From a checkpoint of a small mixture-of-experts model trained on Wikipedia.
Size: 9 layers, width 192, vocabulary 16384, 23.7M parameters.
Experts: 32 experts in each of 8 layers, 128 clamped SwiGLU neurons an expert, 3 picks a token, a sigmoid router, a shared expert of 128 neurons.
Training: a variant of SOAP for the experts, 915M tokens.
Below are experts of layer 6 (counted from 0) of a mixture-of-experts language model. Rows are named router (the router's row for the expert), gate (a neuron's input weights, with its number), up (a neuron's input weights, with its number) and show model dimensions 96-143. Each number is 500 + 25 x the weight over its row's rms, rounded and kept within 0 to 999. Numbers have three digits each.
After each expert's rows: "comes after" lists some tokens at least twice as common just before its tokens as in all text. This comes from a sample of Wikipedia text that the model never trained on. Tokens count by the router's weight.

# expert 11
router:507544497526494540458445515520480527463463473492526493509522497465515501518540517510452476523490492563466472511499486551529499477479537463499528
gate5:465497500496489519504500489509513477540494493488521514495500487512502500478510502471468501471528494500488508487516522484508481487493531512488454
up5:529509496536491502490496519514519490532497505524515476478524502506485505490528452445462550451524512502508475477515485490519474524492490489510504
gate6:527479531504507518490515524530490491495513440484519484485477458499507484472496515480533483530488475506467456498512493488509474476492497518528487
up6:460516504504505466493496531517498504514479479487528490519501493518465483477480514477506483537507485499459474489468502496525500473488494507516485
gate7:489471481505497472484478464529431508465458500430531491509512499468502485456512468473481526506483555500498512536518480531510493522522478499473496
up7:478441491502493508503510497512462528480451493476489483506491524509505464466507472503470492469470567500485479563525488513518470506531484485480491
gate8:498494497516513515502531522530494494504504506482522506466493477512506505522556491472445469535476519493491457493512510533535511526466491483471496
up8:475484462495480520489530505510500492533503536513501524488499463496479495489544469464479442515485541474479481517524519524534451576471452526511476
gate9:482507435435494445480496531532513511515462532516469467505484493513498488504462485517499526482544522494460467509551494509508547502498485475529518
up9:492509473464502516504504537527533516517488528514509502490503550530496515497506498530488524522488521473439505480528501443515516477487494488516483
gate10:518477530501450485502523501514494509480541486506556496489508521488468510526505489515485505486489550526513513513521489482524501526492474524513512
up10:531462534490496522510493511544517496487540508516503525503490516523514506527528490505447506486515498505513515512485462457522517497459487488475486
gate11:494492498517462501487525525517477439457526514504504528534485495538485525461459468496456503484524536507491492528490468507496525484495529466497518
up11:454506495512503488506502495516496461485544477479553523496481468512473540506480466475463518458496497504491438521482502509518526545521489502496534
gate12:446485475429495504481469451511503496490480550523503523463465490475459489525492492485475509461514560492505450489538460509483504514504494508546467
up12:499489517472506498492480475526511512477495519519469524508476459483474522545471491464458462483522526501511468521502489504479501504543491537516501
gate13:510475493516530487482513486463501495477461526481523506487488466498485499525493521516463505501536524469501474525505454550499464459507492498473456
up13:466493488539471461503479497572522526489501523535521509510483500476464491509500502487457475506480528459503473497524511467510478505527514507499511
gate14:472522490493506476466488513506485496491486504511508498469483526498530531512528490491533484498520479535501463499517475526494489501472510537457460
up14:469504504521484547513515478520493497506509502448490516427488489517544522499482463504508512567507484549507484459471481529510510501506479486468485
gate15:533477460495500517478522442475488531524497465450475533479479456555488530438507543454516536456444520483523511471520515508531501498495538485486497
up15:517458450508490500476450463511501529538507499487518532488509469524478483440512527491495521505464518505509535512490525483496462489486522494479478
gate16:505515485500494539492490503438513490497503525486481497510479533523468513486515512508488518534479485512488534528474508495511466477500479490551511
up16:565485501515497535506498500466503512514496500493476498504486510479511499501537504496505526500480459515444481522488501479527462488528493484518506
gate17:537503461513461501504505490490501492453520465514503497501551486481499497525486481487466513461523530503515482510510445492505455526539539498504477
up17:519477454522515490494554480502475503462509505477490489505501491492511477469474472496462547446537486494531509477497493504526467531526497479512502
gate18:487499487471470558516462495477502540540516497494509486520521526507476484497495527536495468516511490486522495478483445495469525497461537492510516
up18:498520456461465512497473532505515486536494505542527491484505518481490489497516556487462480520506476485464516512509485473483536525506540476520525
gate19:514535469459504486476505473531490495510521515465531496510535514501486517486469498480499517484515513478493456463517474508492514471499523488500458
up19:545528502470492505493495474513493518483515522483540493536541496454478522537474516507499502475494482497499473441499473525483495453508515477496473
gate20:529486522497459465508529512475488510459518508464481541475554512523518511509507436512539493529514470511478490478492493533499539464474502486547471
up20:523521531464441487490518491482517542462515508473489495458551488498528499499523450492521516507491462532508509453509483534500513458500509465514464
gate21:506502463506535527521457492517513509459518534521513485540519495515478493489539493508519487523494496485479496500498525489487480493509512572510520
up21:509496474510521538510472485505535527500527509476484485495546483528474515513532538482529500482484499506494527518452486535514501503503490535473447
gate22:538507499477446526453509471465472468569531521515488511467504542527480490497500491497463520486502541557541484509529519539522509486491498497506493
up22:538537504475495507505503472468480492505564510503522494473505507543526469479548483505441505488491540535492486538510503523492496453489465511479527
gate23:532506468531507547464546494498544521504498510478493482490464488571473502502479549474508470520540519484465493479490490491500488451486522478498496
up23:493518474503520502467532489497543502510513502470482466440490487553435519481498520471488493495516519543467518504498526499521484483523552462437511
gate24:507502528496493469535490479504473506506503523491504505502538487492531536520509559483459533447515450491508476503517478516490483527458468523433515
up24:506511481501524519518484517499521447512493531522487470489508502462467505487489510508516445498537466509492559502507486523527542499564498485521494
gate25:500465486513466537540473545511520520510493517527501498479524487514521475526527517473488482501509504502516504487498510507534530491461490450518488
up25:498465493481491537523488545502521459495462490515539445473546530487517490528532475490480480515496499506515535513487523489475505494481455481525497
comes after: " ", "2", "1", "3", " (", "–"

# expert 2
router:447484520509494535499468532531492513482536510507490494523520495458501564505491529486469435505500541506453521469469485513490483463503509506504494
gate5:436484486507487489505480487487485460523486475486530482478541500532458468486463491554522500529517511523517478486495515500536523545487500484486482
up5:464500498520478506498488492500509498478476489482504494492502480529451447506479530496524507535472499531461472501497499478539532532461500485480481
gate6:486512457544495482488531498529528531511457448510487501464475550475485488519518511481471544510501470493484507554539519505532495455487488462522522
up6:499502472533472520478476498494466498488489529503523507476517528526449527555484439505499475510499478452490516528532577510479492487501495490517470
gate7:522541466516503508516533500511515566530531461521460525490549467503497496482479484508480493506498502497504503519501512508511505538474482483486530
up7:523513465549510499503540503508532566520528461519518521507506482536496490512499501510491523541479543504458522529506492524494548513468498476512505
gate8:475508446527517526500518440482521492499535448500490478420472521516568529502492485500463512511501503514516486433505454505506516483521510469497536
up8:477519519544541524515509489481522516493558477557507459476467497517540512500562488503462487481535510521470497464493509512482521506517544467512499
gate9:507510510508497487502497510496463463517466526478466472507483505507518470533450470469507519466520446473502511444522505516495419490473504487506476
up9:488503500478495473508502499513444469534487489494483478512504523501506489529464486446489519479523436486513485431473493538519447508500500470494529
gate10:479491502504523475526504474498481468485500505494515501501469503451462503485456516510483524499466510483496478497476428486547441488533488458437486
up10:479486525501515462545502483528519465493510463501517523490465534456488478483457541515513496493478489484510489539483441507525495518507495448474468
gate11:535524483513510487504479479454545474500490464470498513470453501500489531456506530522490492513521470513464489506574537487501477542450500499525472
up11:532496469504504483537473480477520487505510455466508491500453482513508489425464507520513527482515463491481509509527548506494462502459511517546487
gate12:534513511549549505456488454514514511494488513487504485499480447530480507522492515497470518466503515540503536467531448506508522509485476492553494
up12:510527494532504531451475443484508519503507503468504495494486440514507534525526516483504520462512513542534532470480450495481542520495468479532502
gate13:549489509492482466556513496521495486530521499492508531537506508524517553503515517512529539535469507482491510490481496496491532494494472489490454
up13:486442501518491470478502494515542454512495533503497532528478473506532518479485509483510498511528531528525532519496525521497487465442538495503468
gate14:497533479535478552461509522502482487529501525497469505477527516500462561495524533501498454468481490492446498519504479524519440519520524564528488
up14:522508506510477496482504495490508488545494500509464507446493546527466531521518454469469468499489474509480510509522496465502485489517507490529485
gate15:451483539521468451513480457489507498470547566500495520488491514488466508494515518497481498499527527518509518468527499486520506508498514561463521
up15:473471548504493481511477482473525510468538573495488498521500502520479482486522542479492481490514498516530496492501511489574522481467512533489529
gate16:475546459473477503478463496545508500478499494490474459502436489521498495506488498507533515511502519490471498524479454495480471482503441483531439
up16:473522482512491482468497466507486507480459505497465489446475521482480509529505514485483499511519498479513518524464457462471485495433471483526489
gate17:481535469530499522490497529518543481508494519520482481508478520492460511477512501505490500490495523457488488487518526510483501460519513544523476
up17:514569467518508511482517512495546500524511503494477520522475463481488506466520524492473532477475534471493517522524521533517483458530501504476470
gate18:485531512501540518482525537487503505499500510519507526505498509458507485459477502517506506510493523469489515504478490486499504482528519483532515
up18:476534516533487508451521494497483523513491487493553499493502498462520467483479498506473499503501511476453523523481501474463538475513508463510525
gate19:538485518485463522513507482506505520512499533470530504470528496507480492475486438488539543520525488475507485533449507536486511527507534495509508
up19:509533500509439503517496476519505524521451536488545487516512512550516503472465453470523499530504491489505492499449518545505524509542500497534522
gate20:542547509511496476475489512500525466487504513512507462489497478450473496512484543544507489511502501486484490527481519510509463488502510501507488
up20:511517489486482498521468512505503453502545539510483532521513454500497520471494524504503508487509502452488538492502509479496477488468495544501540
gate21:438541513544483495513498522497519524477464539527465473532460531537546464477511496499486531448472515532466486484528491475469482493514503480496537
up21:466517505519504485526493529510495497469466502538516484509476489503537493479507466479490505477465504529451503462511498526499448508513481466484537
gate22:488525507486527488494495528530481493475502480495451473513493518510497559518473509535480471517526539508513482500461421495532454497500522506529506
up22:496503547461508514513502538524488496486471490477467491519521558514455517526498521515490497507503538508508510512439429502501496464496576511522499
gate23:515501532509515549529491515490508531467450511541495481489536526555485572473513518545477520505512479462486507514474514527490526525505518533484449
up23:469534522525506533511498501531520557493450507530495483526530534538519555486513528549497480494507480469504501511482522528494476515515540491478507
gate24:514498517554532531541477491530535550499488492546478530554484495517518484543489508494442475505498520480488488522515536485526509493532513504533499
up24:508513508459479484518490494535509552459514481520548510519467563564497481533533510509502509484493515472531481507516525485487521510511510530471514
gate25:475501506532536495520519493517473475473441499513452537539496489448509507476468474511526526510502520520501504488510525503537472486479477493568514
up25:476497531504490527484502498521505481464500500527484490541528523473531498482481516542519541511524510543546512484475498470528480501490453518549512
comes after: "1", " ", "0", "2", "9", "–"

# expert 6
router:500510499498495471478424478498468506488499503511536502492507516505497456478572547492447488517524473524476505506533490547555506466499523460485532
gate5:499453444483539468490509517484495488519510489521511533500500503530523451498560500556450473520484517462527491508539484512519537497514517477534492
up5:502467468511542497483518521487503510504518458504447526511455516500526447504489487560512501526472521480525510480549468502544507506520511492515504
gate6:521517545532486499509502476480487506518523484509507480481500507476446506467513518499493491506492462515530453500483470480515489511482524463511534
up6:511542505518489493544509505480515499489504474503543504498516509488470499519493490475475497508489468483541449469500455531532522522523448492494490
gate7:492533473477499470549529488552519495467497455485508516500474513491473495477488500481469508466507487488478482496526485521500463537489486531525506
up7:495486524488500496532505477504521540485541469491549480517472515498476466497484474529438491514506495465485509537539538537453478524521530486515482
gate8:503461500507513466511489511454515480512489554469516515512465507531558484469527529467476501480469518491495506509505498512529487450535498543502461
up8:521461470491518481445492491473491523523535488527482545475504525512491557528495513488525492540499518516488464529526488497526493500506457477514470
gate9:495540519513459514513482468516494447517505515499501469523481538502472489524508496470462529500475494467499495494525412520497506437507514519512520
up9:506518499509439481554471507527482510548500468491502471512468522489523486512465476494503516499467485508500484518516485472523488522531540466512513
gate10:497491481471516525552493493540479524488492509500545480506539538497521538453510488516500509531459464510489483501512491511509488516492472493509484
up10:483487451502486570508499541497485526491494506491500501526529484485551543450514492463507542488489473514527510518500481509521509443521503467475505
gate11:497481483525501492490507501504508504452504523513501508536474470473511483505462513527483502511522538529489499497438461529490497507514504511490517
up11:481479460508483465465521499458528504489512503492522513499487478461539517519467511507542495503519526532530511506431506540496509485477489525484515
gate12:498495538543512531468508477520503529520522550503507506525516503490513481528481502489504501495497522507507496481512529518511484468480497479530486
up12:541447463471511484463502461499508503480517519493493490472511469506484494515498478521519474470453443493520484512511505494546536503526436494497498
gate13:533515429541471485510467505448486497459497504485533507500491455489517518506491482529520488519518464454514478477488498485520470499463486490499507
up13:482508439518514477512481501501456518481487507451512507505516487510524471500491522527537471490471407496525546488482487468519482475478500507500568
gate14:521504507515488446448476499508492501505454462462512481493502548527510513478499493541505486487517499491482478497500477515515491448492485475504490
up14:467514511501482521525509477512492502515469479465518467503506540508462459504500509491479445482489504483480542506518530537469500487445500483492543
gate15:530512490487473549519479510518483531504473513512498536448526468518467527500467511488522491543504487530523502519503454548485496520509466458528484
up15:519538455483526471525478507521501525493470506454484523481516489478520484497514503514503495513533499520524517481486467532471534529486458492521500
gate16:509466521503492519524506509493502522439491495541530462483487492473527481478515502497504501529487511469499504513461521474535491496546523470511498
up16:515522529504507535527468500522453526486500517511512497496491457473479481455492521447516481512479492464476518485480492447513485502557502511519514
gate17:523489532569508514511500475491505511512439549509523520537472550498494516467526508513449506484538490497504512480513518474495518523507506538498475
up17:494518583507516561514459513487497526498488489474506528485505516470496512499531543489544497517491511470513541506492532542477540488505490537490491
gate18:524492521539489499468527502497498534516478482530505513510493490505461496496528486508470503471496503519515459529522525468525499515541512499549525
up18:517490513512479508445527460515491525513472500521468508495492493487460481478495465500507517501514491491496464466486532469489542526473552523549517
gate19:539481504501439460502484494479525519484509473509541476495504486485540497518471498488492522495526512503515510497471479513482491464484508527456484
up19:534471527492467461496467494483562553482481477528538502488485502490526512518489494481471558481507508497490496496458510519522480505464498485462501
gate20:510546512487505489474492495507510512519492481510506537539482496488488507528480493471473518538490480512447451486512538508521509482512500457506490
up20:524470464517464503479495480472519507470517529500582520461508518450538504506449515480509505518501487511505458486510482462505491511519503493527471
gate21:516542543486539477484510533495454500443491522478549486484520525487535496498528495469536513525532542512468447497514526461530484506511524511551510
up21:482500508475512499452540517506464513498523505501558534476538484554492467479533514470489491512516537477491458499510511480470486523538511496497513
gate22:480478509533536472471485534524509440482489506538527507528550515442500465532518467499457496512508506493486484492510505501521508519509504479464516
up22:501481537523495467494464540502511469485514492528527513501520495438485470526501493449473500506520493501492476515472534502539529508554471479453499
gate23:484508485490506501509473480503520485472549435480461474497514494515466506474502502475462564506477487493530500481552487483534503504499504502473497
up23:498509494491495474514493495494497523487513486504490532431509503469484532487501504476432510508498458488522497495514501530467495530483477466528455
gate24:482465490498505540476463470523429512471471520461508527501531449498514444560499480549439520526505549474514509491493488488517474486484489527487516
up24:477463507473473504445515472517423501456456489445533509523501503516505463472493505507453535528519498490505520481484521479532519566513464515489499
gate25:506487495505548485485478498481485471521516489513502472467483473459450521523543502475478524494532514472482479480499458520524513528487501523490499
up25:479510497510496472477480507493472498529495492508468486494485486437454495529500516486513522513523506495478483457475474539521483524486496490516510
comes after: " ", ".", "1", "0", "3", "5"

# expert 21
router:486482473513476512542497514444527525529487537506519497524466454462506514532482494511489492529497495484526454490476473482495497493494447517537517
gate0:494551489482510501496507519424463475475441453497496546480459444495493484477498475484489534487525501490517457501498486510493524506525492518528497
up0:478530515488507502482498502475497511477560489523484539516524476471495460504494473486495483444553483532475500468486477475501523509514504491527532
gate1:496481488490500420482511479499511451487476466519494424461548482532488470510545530441468501525517538493489519467520449465491458504495532520475506
up1:491463495529506444484500524510555516502452466489492461463517468537514505504490528463475506494511546467519510484530462498510465539516515502474524
gate2:503523484461496529529474474470492496515519484489468598541506447526505476484518491497481511519495477518500511525470531496522506471519495509470496
up2:507467498509489559512502487451480544521511506478526547501486487507520494486499469535474515517507493503468539519460520481507512472570505488485490
gate3:501448537516544517445468512516470500503476526521539557525481472494478492503517457493497508494510497511467504503513545510463557493480469517526496
up3:506460543520517484495446502512498505495489521475527503532474476496463512529516490510496484519504490510497480468517520592498494498466477545547466
gate4:525485482455511513500476538480489494491435511513464530515523511502471517487492550507492465526493514475509463452509496522433534473499473504479488
up4:525499492472516529504477537483507489493505542501457492533508474471457528493538544522487469522490537474535485465500499476466542466475498519490509
gate5:474484514489517514467516453474495534502503507500497512516467516477494531470457499506502482516523499539535495507509514504479498474496470509546497
up5:503498485485501510483490504534521527524557565489521500534518552491488505489546473504501480482536461501507477436484529498538465479545484497502517
gate6:486498496485515508540488486559512455499491542511523481518469531452490538497463479483516480449505556488518476468514472514455469529488450536493539
up6:457482450488541481514500507498452468502445491496526524526531489470526513472491505467470515460509498515532454489487503530488427492496508506525543
gate7:516492463506534493489510509501460454476511500532466511499461507512500478482543499495503454513492482486510479509521498455510502505496470507476520
up7:543492451523486483521523537434496459487480521565446522509480515477493456481535507490504492542519483460503422498520490486516530535488470485488508
gate8:513489478497484487516481486483538526483514498478476522520481456485523481514465497436460498505525465503503478485531516501537517457528482504502520
up8:520479534554476493496500469493513519470506463481462504526520479502491486517442468483509514501498504489511446462534474499508510454527499516497524
gate9:493477443493513471532494471518478510493488522487542552491499458450501490522556512525514511505488503498520503487480480548502489462481465514523452
up9:518525475482516553520502464503533499504472493470494541497498483484471525479533503561502540484478518536479487490483420501472496479499433489491484
gate10:494494485521534517499501457525480531498520463502524498490533478533508475523507501476508470528491484496486496536459442466480494492491542541486498
up10:495537511471488589477484522502527517518494445505511476498530512509524507500522507482501467510474517477490492502516502504481501479506491495476472
gate11:492463504497493522472498471505531477522479480481505528532482507431507521506507508515492510449465487518536484514472490508487508509517484504509489
up11:464490499497481514486475491497484456492474494474516554502472485454521515500511490518496512465451498551548514516487505517511525536535507504509478
gate12:513516487477484542531515490477505498458507549517502491496483529467481483528493491503530468511481494515492463500510471521497504484490484467531506
up12:510496495483444536463514501513487502473500525548457489486496522521526459520496471496546505545489484532509485515507483546494495470503516483509500
gate13:482485460494513516482502509518470521481510551469507505514504441505478534478509499519473464503474454550495466497528505485513484476538543478491494
up13:500517493538489477497506523551446551473517552473482502509514469493486524504507512527469495485493486523516446501517470453535477446518521479519509
gate14:484546501525507506522491525455477498524485511499508513499475474471469484497464465474505512545492446448500451546537507538476481502508532428519451
up14:526495529520498511572482495497520537513512519537497496483494452548460458519488458494514468468509515490494522486546471505428481517516496491518499
gate15:477492502518521472472522491499470571500495494553525525496553476541520466487499506522494510556481489489530496497482535518496513490506516514505478
up15:475502476480508469494486494493517523472503475586505504501533486526519437484494512528496503522456518490521527479459532547492465483506478505509495
gate16:454493541457508468490505506515468500526482494535493533522509499482517483497471474492472472480486511511528477479511492507475461468507461511449546
up16:489498523507492472471482503523538483551471498548538536507497479456520484527481478475448500494511498486517491470539515467488486462478528509476542
gate17:487507503490502546496502528504455488482493485504506517462463532505454477515474503532501503490484509492534483468472515468473511534503497515492476
up17:477509486475498546470511523490458491500491483498502524444491531498447495516469501544512449496520484491514489450456499479478515512516525550501484
gate18:437459495497537507497515532450472505513536544529506512490490511470478524464473476503503484469494545510481473508509467531511503469516490491511510
up18:478490458509517500491486476469516487499515513485498497487495493508518494471466504497529479448469551525478493499497470494515507469481487486530484
gate19:506503478499488435535518497491490525510467511472510500470476476472473507542526479489518500545524525478505523518535520501483515458505491499520490
up19:492508462508473500492494531524482529481506496480495447512514490477515448487554455504486453529496524531470469534547502507508487505493460481525511
gate20:498563464494481522498453520480484516458515493452498469513480441475488450495505535476481523476459523509541465494491534503498470469505457489517506
up20:527569470461425480493474517504544496490526498456503512478461523477499512521486495502481501474525499447491517514502496479484457495514523517484498
comes after: "\n", "3", ")\n", "4", "5", "6"

# expert 8
router:555527479513504495484511533468483531482435522497520483515492484530528517513537491519501500520529505497508474483480498510530492502553494522458490
gate5:505448458511496510488485543508510491466529517495496494516516510487504485501518509502525469502532494520473494511472527531534538503515533459525496
up5:501438496519486469468470500479497473444504501514475492555471499490487485548519494479500446494469487493484521474432483552554530525528499469523486
gate6:500494504496533533506541513461480481489463462537484489491523503531531516517488495505524534543550498519513511506461509469502517484473481491536452
up6:462501469462492492497483485503448489520470479539505500490511474529537502459451509505486517530541504503468432515508487497534509527492443454522473
gate7:544474501529503554499518546476490535513466473465515513527477524509510484543499492548534494497511529465521505532468499539459531496525499503478516
up7:534493511523472529485508552498499524532489490447496518516488491504486491512456500542550498497488469433496480530460507536457499486486524509499460
gate8:469476508458479497462555502500503510499462485476508502493491479486476514472549464502482503525496496488456497497468480521508488518530523447481445
up8:489539539509481506480526537476514508465496507491540525485462479480532502463518479506490525513481491511443478552514485488532490525503544456491492
gate9:508479462462505571497440484495473490510432482493492527495516517505537513477504509568509494522498520476509522526462492479480501489488492498511503
up9:476489450480498539482474507514503502484431485516469539537498539464545493511503511570470531518513493512540522522481505489509489494478547517514517
gate10:447498489498487483528488498437535530520498471461521492532466487515496496517546505527494506533509478486513509486488496551534499529455495481512555
up10:482475501488453501535508480470479531549494486457536516519473466521449489510495520543489507489488501503510490487460498534531500488465514509468542
gate11:508514550461475523486514472491474511473483488495486466489474512508490454529480519543512508476446518484500510497535517518440470500486517519497510
up11:507497472511502552506495528482470478490488482468517448547481478510508456511517483524504488509482532447501513531542511525476490526488543510480473
gate12:498511472516499485503479464515513509544499479524534471548518520554467462508514482566476527557480522478515535504488515528508501489472490512488503
up12:526466499504510465485487459496483491559488505520509476488494508488493486542525525476465490528498487496521528467506511531491513509510497511489520
gate13:512528541509502518527507466517485464485521537490474538472456475484463449455538483495542474487504471542522489504534475530517459496519524503484498
up13:512510487530503507543507518502527454484507531494490504504490506526481484508541507509507500506516440534492505509482465522502476516522485489461453
gate14:491510503454491449483483525549527480558463491516470525508491493548495475550504503458509535488557494497475504499519501489506520527510499494514497
up14:472513523462500482483478494501534510495475446477483541524479482563486503488477514499514518523524480501490484483497490444513517508494490507533470
gate15:508471527488485500530510544483475489531496537488509499543503477526530481456507508505506493466524501504492504481527509514504509481512478493498462
up15:486518538546505517473526495503476486498517529505477528517486477553512481488483521470490527477524499505480513444492526524528493502518476507458457
gate16:531476484516512513487522466511515535478491523483499466511483502532483508527527512517524464514460515483487519475497478504518507517536513483497523
up16:520483522512483472515497489495486501504501490534490466499492475494488527507537510502535489501506518501467463493514505472529558487533509491495538
gate17:484504497542546522527508485474523495494511511543502511507524497553497496494476449502504498541511542483494459436485462520565503450488500496477483
up17:477497488523534502501510495493492518486539533540526509525519504563484468489497444501523508531502508493505486444474490500526515489466488488469498
gate18:527470490487489528541499489505525501464468505495519451488473459474512507535529507486522500474521517463519514508547506479558487491509505485496513
up18:535514496479494509542508492516459511542435474509500440482488451482488506501499503470474522513504497510498529485529500494540538542496515479493502
gate19:489501484485488501512493514525531466513513523483493513500487405524498526522470507545433525524498511531483460493484486503521528502509522492472494
up19:531514458509529516491453467489519469492541485500484467519457472521511472515512493552482492503483516514504495432494488542497522480495482521505462
gate20:511525524552519522499536488486501487471529469482463512491513485529531484529476514483524450498485478458495519471507490490545533500489536543479509
up20:502506485524512518516494541533555444492455476476487483499524495467492477501523539495493472496513531475505494493522486506482570487493508520460535
gate21:496488492496501530491501544542495497474478507506504464504472482542534487474504508527476536520504513496492507429513500514524528532489435514488527
up21:518502494554532504487517510483459496472484409483485482522522453495542491500507536529522513528476512467528543545503491513538522504476471489548512
gate22:524477501535510513514468486458515502492512481513514474547498501531517509487499454504525495549501493452484491491507470516509512502509511516580495
up22:491486488485523527522499515501499490453500492481514461551468485533479488569520461518507493543483488495471471505525486558501504528511539548520494
gate23:493457453504505496468528494483466508479511458458506510476514517451519538475501488456497519501515539518516496468452488511492526520552490493523545
up23:523492471503518484496519500501500516480537482491477488520497518449502518494466524513502519488484559527516481461529480486474499452513498521472540
gate24:495513549511485509495460518484466520473504504510492556500527511522500434412475541490473542466495517498489512491493506485514489517483496539498512
up24:495528516530493516543515552539521522504501469510487481487515507539456477520528500502505543542465542505497529508504474491468466528482484502464476
gate25:506518440520474502485501485531493552442495478544482455468501495483499497479495517500503500499488512523487491464538479467501490502548496479551527
up25:522501466549504512515521490505486539446501497521492500480489484486505521471510535524522498516497514518520481505521486472457533503559487497539519
comes after: " |", ";", "|", ":", " /", "°N"

# expert 20
router:461509465493528513469469536513492517518513523514561508509434514523528493492485527512519496574519513471502461506494488505519505497513498475525492
gate0:543498484488511502490463521514525572499493491517455518498546520517471547521463449516488481527491497506511514453487451492524498530498508531473527
up0:499529490492511533492499530492552516551545490491509496510515500521485517511488489506530469545476536525527482503511446500458506510482539494469487
gate1:459478509460510511494489537472531491516538507444434474529527531527504477498469512524500527522514545505479507467509461485534523486490535519546529
up1:464487477480448488455472514475510510503533500488496490474499536520497469517507515478498487546524527492499461451503478488518499491522537536521515
gate2:526490522517462527519511504525500490514446470500516499458505509516524517493486460510521499522457481529471504465482514466492539499539493486527500
up2:539453481523451517502492479518469519492468485509541484483523490527477503503487514499524497507496454495475490448512494481506522504555530529449502
gate3:505450507517519470502502514461517525537502530562505527483542507507529479486429536492508530494511538492496491541517462489528502469518514468470538
up3:514492502528524452502494532494522481531508495563497484475528515503489478500474508492469526481506569461480468530522458483529495470543489475471566
gate4:484482480456490494489474523469459509493504477507439511524521479436554513484483500468524493487506458499476492504464530541480488502521520476489498
up4:502504495539480522448518477480469497521531498515474517497514488473473474502508489461507486495485427489515480491485498529511488479512497463539522
gate5:503511507490462522499498522490500519490509509479478468474457484463561472468472514508491495499505543528491449495508468500537493462505510504510533
up5:511501478492494523498538540472527519483506535528471464529493484485556462486537497540466495520505555539475472486522488495486472507484519519475482
gate6:499454508488467516482479482464511541513482481503516531506554453467540502496514495538467495528472503526505478536499518485513496526522560479505493
up6:480482508498478543492459524523508529504492511526501524511506476507539501494487463490483493513533498514509497517514505496520522531497509512440489
gate7:495518485519556494511463534511474516518532557498452519522445508492552502485476531514494520511472513519500489507489474464501487528545498501569476
up7:488505475503503506521472535506478495518493510551414506536469529470512508513493524508498478496454500471520492488515459510461506502508518515498478
gate8:493469523481502486473490489528546501536521544510443516457490476482488510466525500510496497487528473437514538479506524482545499526518515505490486
up8:487517504476472512496507503479578522479515491493475505437468503467479499442521520542462487455485495476501491504511482495487490488523517519530534
gate9:512487499522542535514516531517448480458525474478517520531526537527508474510520491513487483476512513513522497504477527472533515506518476499501498
up9:497489520537516534462517499494509484472493543483527514487523541502513494485513481502518539497483506506496462529465497491561542484511518475492504
gate10:466481499505524514494508486479488468520537459511495495529471516488478488477478510491476514512494508513562480492525465461496477450532440520537487
up10:476520510522523544510469538451470479489474477516491504452503501505482464516488499519518513498483513506554487515487492486490512464500478508513480
gate11:496541518500510456518483517473556509484479515519545510497486533478497465530523485460500510455509516495494480458507512482479471501511506497459485
up11:492541479536541459494512513514524543538514481480504522534519476518474494518456501473513549476464537504462498514482489475503484522522456552475511
gate12:479510515528506517488468475520479490529493487456543471521533528496507486471528502514524475513500498464526535533487495548524495465490496472514451
up12:459484516483540522497480519485495527476532521558459501460504482498527465491505488504532495520520495519477481481507446443484539478534515471504473
gate13:461458525461484435501516541497501481529486474501513522460502496505487517478474461519582447544503498507483542498513514553461469459486522503498472
up13:472504524477508466507487496467512498514518477496512504475465476538499541479510428540583518478513524505525494494506515478463519467485520514507498
gate14:526482478514470493515485503545480522503486493514497501493509492528504478495521504493502519513543523499493554517511508464504483529472483503501488
up14:517497496493470529488492502516493529510489515529526507476508486543506473495481502503526523516532508485503513546489487453497479517494511551511477
gate15:499525488492511528499516546501472502508497483504511494453491523538526479450511545461503530493453490479478460528500457515463510536566488534535477
up15:515549539562495530528532507500471528527512525507490522517495516496506456480520515480455502496510481489477497478523468553467515527540512466514524
gate16:540508475523516487533517531484494511496537489528487497490496507543540495511531508467496505508530478470554485504508515524491474507522510530554499
up16:496516498491526493511477543533579482465518457530478512504518536517480524495477496447470522538497491502475532524491468508529501530505545506510513
gate17:494491506516510496521502492517503500505467474496495503525529469499497509486472453519474505520528521475500519513520465520535498519540486481460520
up17:535474534507501501476498446518526449458519499482484540554523526518478494452521503470505484503521531508489504479462488515539510520530483570478449
gate18:469480509521549492493477488485471520543473490474484501532483460494450465496523516507491489503525512490521465497469467433505516474515520534498501
up18:443496493540531485510507490480458479518488483487507496554489466524504454528505517464510533493543506508531516521493517444508447456521502489491508
gate19:497495543519495503416468498546507492490489542532479507491475500507516516484510515483501474477492513496477494489466535494490493458511535515513492
up19:501459493509491520445503491511494484544490502498515510535460478498530523485475512463519467514490541508484484494532497523520459483498550482491545
gate20:452496495476529489460467508524480500489496537513456498519508509508486494464481516501513504468518483546485516503489488505493528474449494481510484
up20:452554464446485521497527507546463464542499499504466504566499509488472468469496477495531470493518509496485520493491520513519519490478516524518495
comes after: "0", "5", "7", "6", "4", "8"